Experts of a small language model: 10 layers, 82.9M parameters.
Below are experts of layer 7 (counted from 0) of a mixture-of-experts language model. Rows are named router (the router's row for the expert), gate (a neuron's input weights, with its number), up (a neuron's input weights, with its number), down (a neuron's output weights, with its number) and show model dimensions 0-191. Each number is 500 + 25 x the weight over its row's rms, rounded and kept within 0 to 999. Numbers have three digits each.
After each expert's rows: "gets" lists some tokens that make up at least twice as much of what it gets as of all text. This comes from a sample of Wikipedia text that the model never trained on. Tokens count by the router's weight.

# expert 7
router:509473479491524566538563470529508509512507500507533517462505545502525492470506513483512510506492542500523540516499508524472514535540454488512471476479439510513528503481542474498500489531522496479503510480508516504475487502447457495534499511486458479531490501485548491560492503501537521531489462507499501496458486535536528453523537505534509470518530501538544484508457482485502519513507492516461511488498481489470477490507494495527461542527450497528479479498490474517532484486471494514492506499507481470485474540497458482475465481496502532497455499494525500488473493460479519499
gate0:489455519474498517509473502467477504422514509509534517513485472523543531506519500507437547542525505511519506447501516514502483489511436520535521478530524513486502489476564504509477462502525522558533527488512489525452484465514496497522456443499497530496556477475485458461471540516501496454544469506511524534530506477497507488520539476484460490502482513521492486484504493483529480490520466498525514488485497488487471479459519553486512533525488524487471491501505527539485510497514514548543449509518471512518503527520511526489496495519483498470490518485509487487467520515475493486
up0:468512496493490528526495512511485481520456494498502512476462513511521510498482479522451496529541516495472515527528505480505507505487508480471462493513504469481463511483468523498447476489513505531454467531489504491541482472444494462493511488480494487481468475498515501515485500515528480511524518485488512487484484513518478465480493519508517551476524474515481505516458521514476426548479501542505478531503515503534502506489478522441528523466535493520514483509508454532530448521504492483474475508573501519490478484524537523505469506509500506504482479464476520473509479519511447517
down0:510520540478501505519462527493507481486544521493473478496472481520518522531512505467469496527516474496506506511506509521490505491483501518477508529524471481538517461478467490464514530467487534523520471521530493497522486458480495516543486478494486494515491446490500471496489508528528486502527551500504529483494507452492489508511453514510481557464495529445460539519511483492470496511473515527493480488480479504487526529545479507508501540495500528509470503506477534532455520502519484517551482532505468532488470489495513501545514514552486461500497520496494517499454489493463525498
gets: " the", " a", " The", "The", " an", " first"

# expert 10
router:527494486491516456516513466482464498551458502511485523480498515458517523489530543502507530515493521455472534496499538466481505513463522461536483492490496452468528473471481494495512502484493525497494516483505551494475450499465503468506496483505477468480534507502511498475509490455536469513518513486531494523521476527519530522506465507514510510514477490504523495504484477483509479524549495496519495476529497523499463456540442507486480508490486457581474548542529432524540469498479513479512520483477462434492474509509492522520483500521493504476479499512508521511508541489538515485
gate0:533524518494477524512514468529491511498507466476535482468491508519529515510508528512455494523465521487513515500491538532475491534485525473473486523457507519511516560513507510501469456472500510506497539452506518519511455497502524464481478514518496491539524463491470477563478513475461543499500513501531531495519485499540513483501434492516516484514495483485508491488472482453453480545482503524446508494489550513509531478514488457505493519485451514517494541508482475484468475471505511503461517461538471468484512511498471469496482515519506469572503480529495484520511513464572512510
up0:521483533505522465496495459500467469543534516494508476474488445463520511547505484521522523507508516481537487513468489486507462502523512469497514554519481497495530514471515481489507482488458488491495477491524525471526538469467486490528509527498534476449470504524500499482526508484471446496472480516483472508545481503524498517469448479536550542484494490513504505460441455443477480532544515467493541528530519507507538510488489518506474515525492502525467484493516482467510446527484576514506498493473503502541492541496502493495515491467540512468505498469497504555489482514521513512
down0:499463516510478500507525506543494515462492502474495490506502466510496494508492528516515502526524509501503515537529519459474519528508455446494494514487490491476499508505511504467482481491493564483497496520532487483537489482521504494521475477488487520531478457479556483516489511512499492533513540498493503484526522493485536519491529473490505519459504506476495463472526482505502483572487506488474513528522528502505520518491455508514534496470503505466519497494502510469492491497466474515511437542530491525484480516527467506488499476512503486332527508516521506509520523459556537498
gets: " |", "-", " =", ":", " The", " –"

# expert 0
router:514517514522506512527535491570516507497499489530477470512491485548480490543527492501490508479504478477476510528514501487478571500513501451503567481501519501533480457493525512542555517468507439530497510468516487484507444496545538485477483472508533492482479520488531541501504441535437508477497515495539536445511502490494473452497504501505522503506517474479474524475521506516484474520533483468435485488511521538483527492489457484519483501515524444454490496542465472536546483466490459534498504485484536530497476546503511491509481527416449507510504496481490515515503485501475524525
gate0:530499494522479535502518466477482492486493453479497501509528511482525503519476504504492502518525489479520447503525502500502508484517485513525555494506470442505520535535529482488509537480490522503538523470472502520494508490536498538479487519507490490449479472516520499497467477484521497498480534521456483495515480511483480511453541509471551498467512470488489520492414482542472512482525518515458518512517556472480519504444465495497508497517542549530505480525510516483483506462496490533530508489523519495486496502456494520501454517518477521453484499463534490460499487506534483505
up0:490472468499472491531531493531485464541464564538467566478503501466519500494485483493530518487518459515492459474493496523505519512478443520502488479517477485471483524491463499463522469516473514491475541474533550524518539501474497526540494490486472548489488480509520504544494500481478462504537500511511469504493513461514508487529455478530498476520520490479493508494462487472465512497477519485518494494505517463488491503545513531458499457494447492521520499476512489455492525516509491539508533519496473486493501504507466510497480524533539504471535515500507467513511479514506498452
down0:498448508466503531538505490482520498492512542528436533472478485524505521509516497481470515463493481506512457486524458463527529503522507480458506503493540470463466480517478507530507490520477516515456524510496486519539531531519487502459496481519526518482494481506518516491505495493489563509532526473497501515506501506472509446442498514508507503461517487492505540460544507485526516483516502498525454488475487503569516501563512529511491509539495508525529549494518526517488509521501431475492524493503511494530506526466503484441482519529484520514563489501512473498492568491498507523
gets: " is", " was", " were", " not", " are", " be"

# expert 2
router:514519517505545520496524498563514515541449482549478478465490493535476516515546494484480518469453470494484495523499483481471561478502522478531552487484501501512476497479537488519487524446482471569514484502500489470477454513548490509495492451507504486486503523520502502499497474521510536496542518487526553441503488509513500490519503498468491478495469469463522493515478522509476511522524487461445502456487491522486511512501461464471526516501509471501487508550457421511515486505489462467471511471483496532504488498505518485507487476458477545519509480476530548539515521500550497502
gate0:528538496488490534513495524469518490469490492495488516537520503523456511512514516496495460448499480526476457511514562525496456469503521498505500487484470468515524473517463507468506517509487552526507507505504492554545487422566489517489529489533503512447481534495531496499546518454496507487458527494499481572463484489519480482495477481489503504531515492495526485496460478471497536482476497502502483515481476502534547534496493489492487464553514496450471508503560534529432490511462456507497504516473501509531482481478509493506508494532556526499488526478500510479467510543526520471
up0:538455519460499479520507541551480490477464463519547448444501519490479479484503516499522458521555508488473475556460545498446517486464492502504493518507508506448531527482487488493513533537474518511490492519533499517451514506524492499481494528479517489426537514513469520472514465511487510523482486491504471485529540490547496510482514452516528502504529485481513514475466545471488474482512483472527500462509474468494468534505511507514538512499510509507484530504525489466510459484496505516507530469472526494502455510500534558531535511485491481461521479507503489532502487499506473510
down0:494568517475483511526502506505547529521487505514491470510489510500494525454489537528513450505485477563475489498512476484533502508466517481495500520504502511502519517487489549450477449483510517513504475488512501506505540514513505522533463504478479511513484474498523529565496477501491512541472479436513531505550510536472502493530497507490498487503481522471506506493524512501501519525489481480550513534509486502521494545469512528537513500507502519482488521485534489479477505482479468428522499529508502506530495546519471487556492524484475489482432497552486511525490485483517507518
gets: " was", " is", " as", " were", " had", " to"

# expert 8
router:532483454496494508513523482469476524530496526494522531498492542456501516459511524490507486497543518446486535511506473488479480506544524458539524496498499516460514501504495530506501505490454485520495496526475539448503436513514531479503472501497477531503497526507529529514508506499504502497489475497487516466450514501502478500483444481537512503519479488510510497497461499492491444521462491502533527496482476462494493516532463483524502497499450439492425547542490478523527482501516509484442545497436446469500495482529503507483478454542501505478490521529476495477499494561529526492
gate0:486486517453486519513540463494428502487504537509526534513503466454506537499520476529475488524541467494499509529503492541493468477497519507514499476505499512516504487518536501470545512508488459495516502523479490444531511507490492495503541498479484488486489485490473510531458482450513490480496441468491513552516511475474510466544542507520496505466484506516490457528522499477461508481469518528532510504517469487507496480487541489519495474538537510489499467464493498539488496512496493517491489538515443492510536533497532544503489530502532529514533479499528456498539545489513481496
up0:442484507518502499513518505474537514476497506478499513456521440501512484465534480484514493494557489475486503502501470482486536485488516494506518486474516498508501477518503508489479469520468541498509540528531559468460528477474524466489487485491500483467495509507515499493519516492491444496455455544538483489531507490522526512493524495504471514485475476487490520497522496523488469476529516476525521467489472474535542500482470422481495522494502485506434529472520519523514476509500526522501496491515494468501534524464491510505435489528535487458502524489496534472502530481536557511
down0:478541451462478495452500531522522509500506467537529527528503486495518548512506509528518480504526453538518512491507491528507501538497517531480461484490502533507473518503508469533512488501504459486490491547473462539473482486516501477486505483497506548480522517531516467474494442495487482559516486538514548490491517446491471482520447484483491524509525526498508517554519493461485494504499531482466467481542493518469472505510503490488471509512496476535491524496490490523501479475496510466505520517509548506518538508544522483491470485483518486583516510489545465493496507497553500479
gets: " |", "|", ";", ":", " 0;", " —;"

# expert 21
router:537535498549520506507498507499486504496485467479477511539525523521500520513459535488530495530487535504499481479539500512464515465527488523532486493530515562508513486455521502445546463501530521493490504481485518480512535482546515529486475480539480523530475530494463552502532506537522466513486519462479522463539524504520509551496468494510507539512519486528492502444510533504500491511518522486516459520421505501496508492531507478486511524514483514474532528500485559461500518485474524514534485528492520536524537474519544505489516459488550503511513519482458522507514521512518477480
gate1:479554517525458480458472519514446456486436506511505492515520489475517491495412499488546492508515522474515497511530500520479515522526505475472488544519471482504505490480511493463485504494499523486471532508456479519538515466518510476482501506486470450493502531500501532502518479456536493497412500524527487505423488521510535496485510474503527515500479484508501509517453474487551510544522500493506518537475495466494521501508482474503527494511514513477468528507522509455502503490481471522504462487509470515487491497509460471540525485453498515495463526549498526528505499526487477476
up1:472499500511471500524511544497471520504544483479509510477493512512493465469513517500557466493520476485485491488485495484484522525517498524461486558503505501520475485516544476529486486510523510477471506440517532494517449528518507525464474513450538477518505484490471497482497468478478486492478507470532510518501456488498491449490488466531501495505528509490499534498524485507494461500509506481437484456488518509480562506506457513528488527492553487520517511477481527522530444502458485531483497542538463491499507498528540497492529528483497513497566536496493479447512523505521545547
down1:534541514497478486494501488461493508502513516506519487501493504458494471444484496453510530499467487503478479498492516503485453494532493501505522522515515469530514493565509475545437499562514517481521532532473510522505482497511535518481466499529475483509516521498452512535534499488496512466489459491481462494526494501496503467465477504513552558475481529512476485478493484539474502488474501536565494508492559481496540510481506475481494508484488531513490513526527506445497508476531492525533480487524534463518523452506504497470514497470513540553498455551486496520521521495544475489
gets: ".", "s.", ").", "\".", " ==", "a."

# expert 22
router:503488525485494480515475482471526549559486509522480531510463508511523508490527479491505493472463478467476528467467503460468457527460538468475489510540532483478549486473528488487516520492522517465501506506469501503493469489495465477523477491454472505478530502520534507483459487487520505509501447500520506529502486498447511529483483482519509501511497524463516534508497499484512544523524514465546505503534480523468459471538485495506473480486509489580478561515553452520550463503463497478492536476457510486488491469537517528511459471506474474487482511454495473547488525516495473492
gate1:517524532535476495546522513485509483520492508504416517529524523485449427547479504530533478546513467460515465462491487489502480447503484550461472484506491516498485534522521510492462531497558482483481467502466500501525489513450495506518565519528494471468531504483500507513490491518520454530510508488504491497522536505484471474525494513537512506503505510487455469539480488474482504513528526501496502516493473454498469533457469491430533515550462489521465531527467507493501547449455466505483501494485541511483509481514506474483533518490525475470467497474485505493501516518493530492
up1:496524458483485514488511503485465494521493510481487482490475463448502510497472462525472487501527500488492529504485542478471479471493453519537492509540520521493498486514488496535461476505467480513498503482523507520454548485493485516446514443540542473500510502476482518463510485490515507529473492525504439500522492525518463502486526484534576500474490481492477492491546474455501498466512462498483488513501509529519474509529521488488545501522533487531512487521480482527500473517504513457518477458528462480536480483497482478503468509525506535526490511524519580519506475496496500492
down1:484491548493558494517494527483525477529497540519532510489477503497494512473518488506492514489513494528511490500542529455499462462513505490507545486471509460535508454495427490534466510485516489483506530530527504499537473521497492523507455513488488499480496494452500448529513471490502511476489484459491491513452521543501509498494464568491501505546499484489477492487534486475511451520459491502518495514456491514552530494536500494499489501543465502504524464508485523462496483516487492502498469504506499457533489497506528485474543471505519497540529490519502498503500569495519521509
gets: " of", " and", " by", " with", " to", " for"

# expert 6
router:479498479525497530488530507513529503533479522481441460511513532439530538458504506510512473498531507475476540491499536440469499517517494494488471497484499476459526477495517500489477504496503511453478494514514498478504477493517496529491538503507441504466516504505491524484476488461550514516498479493544463528525491492498493488495517500455459510528496529482496508503470507502505531502503510541462519477526486495515505498525468484483440545473504475538482467484500467502537476495491507503490449472468473513497458486502469534468512469533527510483500448482509545522536489505483472465
gate1:472498517503488548517547488502484461519495497489516487512496497551506481513511518492505512518478484485494545538473491416497524521494474517497489534535482508483496507506518509482485496503511506504490482461503511490530521473464510496520457526526516467430512492505532483486430502528528552507475491497499504513524487512505489484502537486536550482492513505509489482503484474515476510526511472475532504497493464509450497534474511522521515480562524519529483509523480573475503479529496473501492500520485483487523483490474511495472524467544447520549522506488528493495523480518484493531
up1:485514539473552546451500499492496546482478483511508472472515455518509511471560501485536479450491476475500501489515506502516498518517482523524502502488522506467479524466507467474484543549489506514480536554523494495497511482494511465443485513546503519480531537502544527509533491499490476511472499480513514505512496500515522492521533509494478535531488460500538542525541519490520516525527459497558517522564540508494502518477518514500495496551477507538493458519497512511475503468452506569538470504511526499502511484490522507486500489534536498454474509491490522558520522526495533462
down1:514485489448445477482503507521470470483545485552511461511576544498468518511486507489470520493511483501484515482521509532469506477512496518471462550489545491478510484499500499494504476466477504531517531476496475518462492534490519482487522498497519471482478492504508532479478470477485505495477536510484497459483500500472552469535498464473567524505502453516536499537498497504530505518456507475476484488520484438483488517534470540500479529494457487498496535455494542497525510533506526509511512509509492510457501525522490521585506532461497494481526497498496509511451489477519497529
gets: " in", " of", " ", " on", " In", " from"

# expert 23
router:481469489496500500512495526499492534543530498490468522507481552483505514499500509507510498516540486497438507476493501448455494547473506468512454532506504514470543488507536511472447519496470538432540494523528550474494470449503446463523494479451489521499510503497516513499454526499542484559509473470549480538539476555477490506497487465509517531518446524512519476485461507486503506526511529493507503545556452560487478514462468465456503503484504488530475516473513488508484519504448502463487528502467523526508469475473475519473515530519495455497524513502506486484437480524490519489
gate1:488534511509527493506557501492481465475487491474475510456506475487498510470474481527477495554478527490537506452530473471547480551482515458495503509525456469501459513502476446487448507474532477484500535496472456509502469523483492532532505473510517494461460473520507490503503502496525506506546517486500520497461500506470470490507527477510465512513514468489506484510500480509534510492549515517541505519461464513543523509466468477532496499489512507482486492487516535515516509530520530489524531508529505443544511515493486495478484496513548476505511490500497471508493522501498490530
up1:500506488522530464530516492515503486525508530544520509521524491503483486479491510520511488492505482487487466532522471504494516503529545500459505536486433500515463481521492509508495490476526469474487507502448532541502471527533478511483528500515507525467465492476481483499538467505509488514482543462536538467484497503495506517503493495469504502455510521475535456490466473523550516489540547530545494482518494526504485485531518474457509490470515493497463473511508480518489483500503470527519560466489470532505445508482537511477478439523507506497526521492548502475492527557471494521
down1:496525474515525540481499493506516548494494547546511552458469499525488490511493481472524487522523484467497499514533521506554465494496510519507512500492498467480446456475455454481429501473476520515476512485555566501505476502496517477514513451492498503514536526473482537512488507434498485521494515520495480516525508538499467484485476488515507500481460483513477509488544498466428485493506463466500457472511487530478476426527482512487449485509507494518459478463516460468493463458499475486558550490503540487490470528509520497495479528511515518485500515503496478518482518475498561505
gets: "|", " the", "-", " of", " on", " and"

# expert 1
router:499518519496473509523497515502461492493500493513461484533509492435464498507501498480505516495463510453452527477509528432494512513499473464526521500462478484485526470426507543468511493524485560505501525501493533473522454429505498511505548492492482531494510494516504479520464474512472462477516483517508502510480521485454482529492472481517542521494531492465503523495500518486519520497520489504496521477534497504474497484530500502476471530470513507539508515485514465506515512500497465466486509491492491486549451495529538513495503450522519530514526525466462532525484534472494482476
gate1:488541487510442550483450516494516519456472498516509482533508457505512481518512446472521468490556494521509508522514493498541528478463520492511482477521504488508489474489436522442501526487551474521493509479498474524496507493498480463499473472514504490498496468493477484449458497456523535513496532502502537541515500542509536442501453457480487476516509493505506483531519494481515483456530484466503529483460478487481484468519513491489519477472516481503530499475510478489501485494479490472545519466496484504520486540516523493498446543493493499507518529458501500526540558470477489525
up1:491590483492532522513487451496519513528542506515509478457534452516504475510475522517510536490490523500483515513446495499559502530484512516484497509495481477503499497486485501486523511501514507445456534460476529519486478519491561504508504458525497496528528520518497532509506474472574447492490492502493517499521528461493509494475519461521481489496513489469515470510517481534468475521486478505496514510498492476510487507470505448505554481456519531501564529495489457481458425480518472508472520498510466522514456524522504484527508519515485494505517473523484485518495523461521468525
down1:537460490498521524463510494512481502483518486509496526485438489538529526517464536498499500504511476506502508440530467506531508493503488487492446490500490514534534513526500522531498516471501498476499506562529498508475542485516459519502506469468500490513559442481439531503500511556492476525525509485506494474484502483530516502544437513511523493524528511497470518524518482500513469531422523514520507500490517479575515501482451520504526503515454493492466485511471511484512488492459536486485462478497499489515521473491472522497479452482536459468514481523525513512493524507526506473
gets: " to", " of", " that", " at", " for", " on"

# expert 5
router:508475499481477503498508522526492490493496481491491495474484518444498484449523514511513520520506482478485506486513487509511505469494503486486514483501489529528483520467470441505474530499509535430512513494497503455499500514485516550509541494477485461493480500462465508534487485450489516520538482547511502433475488490539451492473484478487490458480491519512507482507526460539512487517524515524513527496503471473495468528528506529499523546501476456499495487496554509514532436484467503505508482504517454547428491516475544493515508490474528543479499470509507501516551444546552527544
gate0:509512506487505465531507489476459528479492508466526489483528508436512522471469462476501534535483488558482531495526526477534505497516527486496500522451484464496528556503476520492456492503499516513547539510493530460502460495521533465488487515511508512500527506505493529486464517481524472498463503509499541506523540530506522483533483520450502519521432515530506459493473507505471502529530533485516496496479532511508494507550470505510523509494493518529502480530459437518486550519519504525482526473509539530466568506499507513524526473492500476490502499529523490479487530480483523473
up0:529478504498532496524467454487471511546528521571491493493505499512448510520509524482514509476505513518509495536484517506477490485505524544537503498471468476505502507474486539505544531485452505492504498468487490486501509491432472503483469489461503469483495507541517491533531527494491488479516506441537516502499514491524497493511532498502496492487466511527484525508515480488463534509480493490513527507461451471505504471476462533454504488513509445409486503450513503546494506519481446507517528509531468543500479504496498505506530539532447522543564477526503504445517463513478496447
down0:494508533467484534469476521467482538548534535508519481531530535515506533478461490506475497534547523462503500490557496475494515511507529496491513495518508538504510498495490539516503528559527467503503495498506437514484491490500497496495476525514528541509504499519561494500493497460541472528520543495467524541492523513511517504544490488506497513482502493507496469512489534505535514505522493503496476489497506467529518479516479518499465483486503495465469529533518519530465505479531489514473481521521555585508526500540501500511497495482505466527507531541492488520467447513497519488
gets: "\n", " USA", " State", " AUS", " Detroit", " York"

# expert 3
router:526518479547539505538472512480486485481452523485517517534518464504510515472433497493528512538500506455493490490556465520508524474483471528491459505494546535482503499501468455456463523478518505501534464460491511490500512467524486489462479497535485477524507509499453534483525497525545480488535539501459535531487559498501504523493476521507460494462527508455482496439515477503507540476507515472507471523487479534511544494541478467463499544450484501517521494505501520502492472464471504498537510520451492541533536443539510466543493485492552526488508495526528512487489530519489470493
gate1:453513461469491494468520485479495482537497464506517492534528502517502494467494530456527443505522475493463542460468482522533536535477499515542492481540483550495476555476491530503515493507543508498467457546509494519528522453492498509533508493513457470489486521537503507487444531490516503516475488543490517536497531484461475522545484508489515483539479484492496462493494537509539469520498481467494513515494496516484476462463513502455502513493508521514430488525503518501510520497511491500465497529463499510489528501484505526515488496519488498512489515504453479512478469493541517495
up1:487505530483475522484445507467490507507443512523474533527435545484503476459500463455485512479531498498518481523546557503479529530499513514515493506474484488514510513496564516469478525519519536470542509548513489464484505526485486525498529498534457508508525515517521495474523504557537492458512502482519510491477484498525475502527487511464477475492502505486521478499505495473472550519489516525456483502490485488511459489524490520523545507502527512488507442490546536537514472540526504489496515532491509480524497525484502511479485486479489493515495463455503490488475551520453504532
down1:497509476536458492503517488477471476490527511516528512494494516517500479482480505460477508528525505535491494513465517479513521526527504483451457534466503455518498549488513539476464514497487468495468537571504503498515509516463474438497523510505508479490495497534488539515501437496502498475558493474489503497515506507490515501498488506447543491503483526513477477542463494485495506520512484500490528524495492522520498479469496490474515501458465496477491491490505478470488567506532480486496464473491501478539431554480513464554491473465505524528479503462487496503519496478478475501
gets: "\n", "-", " de", " New", " La", " De"

# expert 12
router:548519517480522539462534545537468521492509485521503474474521494513470486504527459511499528512496516507499510514544489448517579500457483480500504488516481500540459473497486491528497546510488482491495528511503523494516502493506518493471504466467543519488480512483480529497483467479439542472534484568514482453500451501475485459497470502474505465434469485488464493450485510456514478506527459493446505470507504498478486490498495503463495531498503497439468498536494535507545487517477474515532489494475472507517476517464496522531505536468462505486484497550456509461468490492479495492
gate1:480522489527495490473497513457502475509499501485499511526513515462470508514533479520493463510484525556541494474519498553503466498513534526475473487517456495514520494449510471504529494505518531525483460537517495526508482474515488512524495493475486521505434521483484472460495470496521511532465529488490512538523496508483508500502485510487526508470474507493513465537516483503481504487522486461484521487515494513492461493499466477488468465510539441466548501453523446472509503488515461490477498532497529499500501549531453540493462533557480495499459456542497544495498517496497512470
up1:503487467484489483495495547491463498518494512513509471512535503477433500473508546519531522530511472526511521488521486520498461527515486534506531527499499493482496498483551520506519530492540557476440500502498476488487477501507544476508522520475531477540469543480525521445500494500486468510501545484499460531479516494466472530510488472461548544523528458499484510475517549520522495528512518457457496479495528503475498514530471495486454503516473484480518479523544482486517522526485478525546470534512516512538535494479491544495534541501517500469464488530489533526532492493503496478
down1:557480474516487468494487526514466533500499520535535536491506519519455484510479473493493530485486480509502485534512494519480498460500461465542496478522475489479532527523519536455501498542450532518486489518469507535487512511511513475511497517474552514514500526489517505496529471508537508487529521468524453502486529494470530468536524557466480487484514522477499485471469489529474485523554441474539474516489523489497442501512467535522472507519551538476455484487496453496494482467472481485526500511543512518517524490497470537486513532554476474473457484523549493474469510487505460473
gets: " he", " He", " it", " It", " which", " who"

# expert 13
router:513502504519519543499558456542525493539493499532525509484494542527491511528496497507492526491512549507529485491489516499503546525558457463511485509485447515533513488464524454515481494504538484454498478491492528525483502489485479489530486507497470473514494529468520501508501509477536548507498484537500484494452482521510505439529558535513531479510546505499503517500444496471513504494525470533481507502495501494496479504507455470513473514530472512499459487528465499492542497458460499546504495511492462467480474537494480457502489462488473550504461484489525479490488500472503488502
gate1:491487486464493529502492527530479507499480539487486491504511496444476535520490510481525528468468507541507521509488500462477511471468482503488470532474512538459490534492508470528469523482501464524553488444497480531485487506541507520499482486494451515449510469529466495540500479478514520454495475494525524450492493463479508467517505503494516515507476500497520471522466548463452517494534497517524485517492461509494489535461483458508497494469521458477468504513507499460453514513481484469506496465524547575518494504520453559450524497508488499552478489485490524506499465513481505533
up1:499521451520517435513497522493485551511536460472502508521506493508513513497491516485547479539512468506502494521502443466533526457513488514500495522478498508493486539520516481491481482501502496549544486505524480491480504516507536500514487514526491543481451496540522499520483511490523557510522461527511454487460476534522479476495466462513468480477469481483507519447529505494489510489471488505536565515495446498514501490517549518508487460502530467486478514492551492460463497568472496498514536499496502510521504508454492514488484504507489500517545506511479531499492483496497516524
down1:443512484514535485532500495496440539508464473466506464483445479502475495481511505510508514506475506511499517513487480526528485505500455523472508490436529495495479497474531490505516499533478522497472505522526496520449506530519498528521485466509525515493487496484492492515485509489508525487490453459539441524527487530492485488500486480493492502539469503519481498489515477476514478476465513497516519530460503479470489539486533529493501517470548498469491464486579499473490434496525512508450486495471497532529469510507523524487503504450510513528526515519512543541505518505495484460
gets: " a", " his", "'s", " an", " their", " her"

# expert 9
router:517525485484557464526553498487466472498479507546515422500471526470471495474515455497531511481546533514505527577479495503509513498511532489487484492499465519521499460485471451537450475477479460521549510494513562509520483494478486499495561507522501455496486512486478561529469451474488516503489509482483494484522454501516476501512466493495512484503521515522505413523535499522527473501551471522520509482508500469503532434472496478501516510544458496462467497535518484506510457529460525528524473501494481503488501474507540506499499474498484540502501480509514472509480500504488476494
gate1:474460512495507440471507536484467483502461532495489454510516534472477480488487540517543452497511483529527514531491495471515467496478513510498456540520489504530471461518456492521524500483501474508497517498556497484476533514512455565509481493533457531528515503497500491493504501458529466466488490561531507490492488575502549462510525502556442446501491532507522512488479523493467519500491524496493524452488508537553533499516494529493542509518514542519465461480545470502480507499530486508492502490474522505532508472516463517555512499507509513549506507520503497544529477485490469482
up1:528507522480506524486503512483479485504458494486490475520502483484515467537508497486491476468482518510535475485545519495486472485522517479487470542487542519480482481539460483509518490507449454459433494479533502504472471466498494526484502490463460523495509503426527485508459544507486488494560517486480484504531473510514531475518501537504508487509471507472490480485494498484500481487466470521483527485506531466544537497515543512481510482499532506480476496482512496510521479550511503519493462503480529503477474524478461475471515444511515530453499531498471487517490488574476481500
down1:481534505510488511462466491526526531497485529497486450511517555509481449492483494541527493519507517511516509515493526458504483441446473461473483494503555508503485507441485500465495491512483511537529476545520482485526518494488515505516521518473508463491491513499498549447476474480551528496473492480492477486509449476501479462483504493530500495483508481515519465471540499503506502469486505536540513509528485462505509507468493475534501517486505506469508526491476515515497458501505515571485485515502532500471553464473498482462463521528531480494524486495545485506511522484497494504
gets: "-", ")", "\"", " Year", " —", " =="

# expert 11
router:517494551494529524481479505530523521522490509489469492513515485528497500485513482454471531475503512514500491508549511478500531559487533479545517514500513496522536451454531447509497509478504475509495482475454519488481472501500470468532460481467477512480470521528539508548494494500528537464490495471480560472497507480488531473537510484527522494482478494519505523540483478464493519495488498499474513476530499526488453472504456463512498488524550484528495494532520465502536490515452480465504483455466461529472494488517497508479493486497484508493489503467535493480485527474508523517
gate0:484490502526538464539498542510488478463511492488527511532530487481515449480461508527490528467511525517489505518511522467491492468544519470527493539493522501479482461529505472446491511474502484499504489506505482474474512490491483521558461546482491476447545519489473495468496453484461561471473511546472494534513505580487498491517523506499446494511545497475489494482542509517461513481500538506527525485526500449484514445517473472517546467490481496476478469540468523446536454478486504474480484471465522467451477502565497491526494497483487538524527522504524495529506468497550493535
up0:495468485515470431505534536538506480528498489508469507479512541479499502489499517513448477456477504541521502474514495543487505474525503468502456547484563441476472515504533517449528494528515497506461495514527493504528549488522516503504537485507447497496514558473521481482497485515488461535431511506494512483532524471499513533501498487490455483517522498474467516490514490479467494498492494484505520506510473541487483487522532478469538486507492481498522510488510497522479482529506498489488497500486502483529482525499507471466518526503481517509510484491484517489539504462550478483
down0:498490529528491499514515503458431488497444487488490523479493520460523506491481499528496496516512428511463516502532509498498535532483513507504485510518514498499494547512483483439516532498527489507505544494517544481421493473502530543524477505499496483478506507506471523498461491511505536458475497475483457460505526475503501484503462512560527515480508522523535470543494515495489523549532499551496441464528472491542520463503502550494519468472495502517528527449483510518506522491514437476502486506513497460516529519486504494483470512529532522513461504472445480486467474508495496493
gets: " and", " but", " with", " or", " such", " as"

# expert 14
router:507523495474499494517511523509462481482494512501535466478438463496443510490448504456519530552524509499473503463488506503545480487529501479506495470524503483540559529512486510485505519488511474483528522488483485479504490485515484515508508523536512488519498535523525534478478516490488515530515500512543490451492455465520503491528507502479535445507514511474491495495513501519515511475539467510481435514535498465527480507511513541471553500510443502502500510492513486453511425462521500498503524521480508509445515495450488481462482529478506499482476433525508508510502504547496470508
gate1:493551478491508486474541482451494461509520484499480502506503533474494466509524528491453475454525448539508516527492488479473484453507490487501483499492533486473512501457505511500493491552531443501451493514530553467515519463454530525501475528509531504495510483492500495513498453490475564483481517485542489505456479468468461536499477523505509496496516484513471534483460496464488548491543516519520532496508466474553506519510515503522517457496503493482460502510531541490492509523499538480523492518475472505465527510489507558503513484558505472519530488538490509497480490464443496511
up1:440486500464499526513493440489531517492496531516477518484509506525503540502471459479476501490545501478511524512485489457475517491541462464487475467477501549467469512493500496532553528510478531519519506552445501518437456495470510496489492477521514523532476476490519515500517505481465472464532493509481493483492537530499500468503472531510540520502542522473503521540499501455511488516522501539482529495551485512493473458485520478471521474535517459503484480512497520548440489535480459541506511492460466540506529470507515472522479490495461493512532492505490478522468523471482500488
down1:527501470474517476509526465469497507499473464519511478477485454464510568547521480502532479510505459516488502488474498490520510480487489486493499493495528519495501494509499461545504524496466544505504481509494511475514506442502517504513474451469511496488505506507508480524482507475527492543492442509539492467507507486511512491501517524500511555521487491530494522537528461529474483482474531485459513472505500476515521502501524478490510493504498526495481467514480481489465444494521466530505509527571531525521532477518504498522526493485480488427473479492525452480483488512492505495
gets: "\n", "==", "-", "===", "\n ", " National"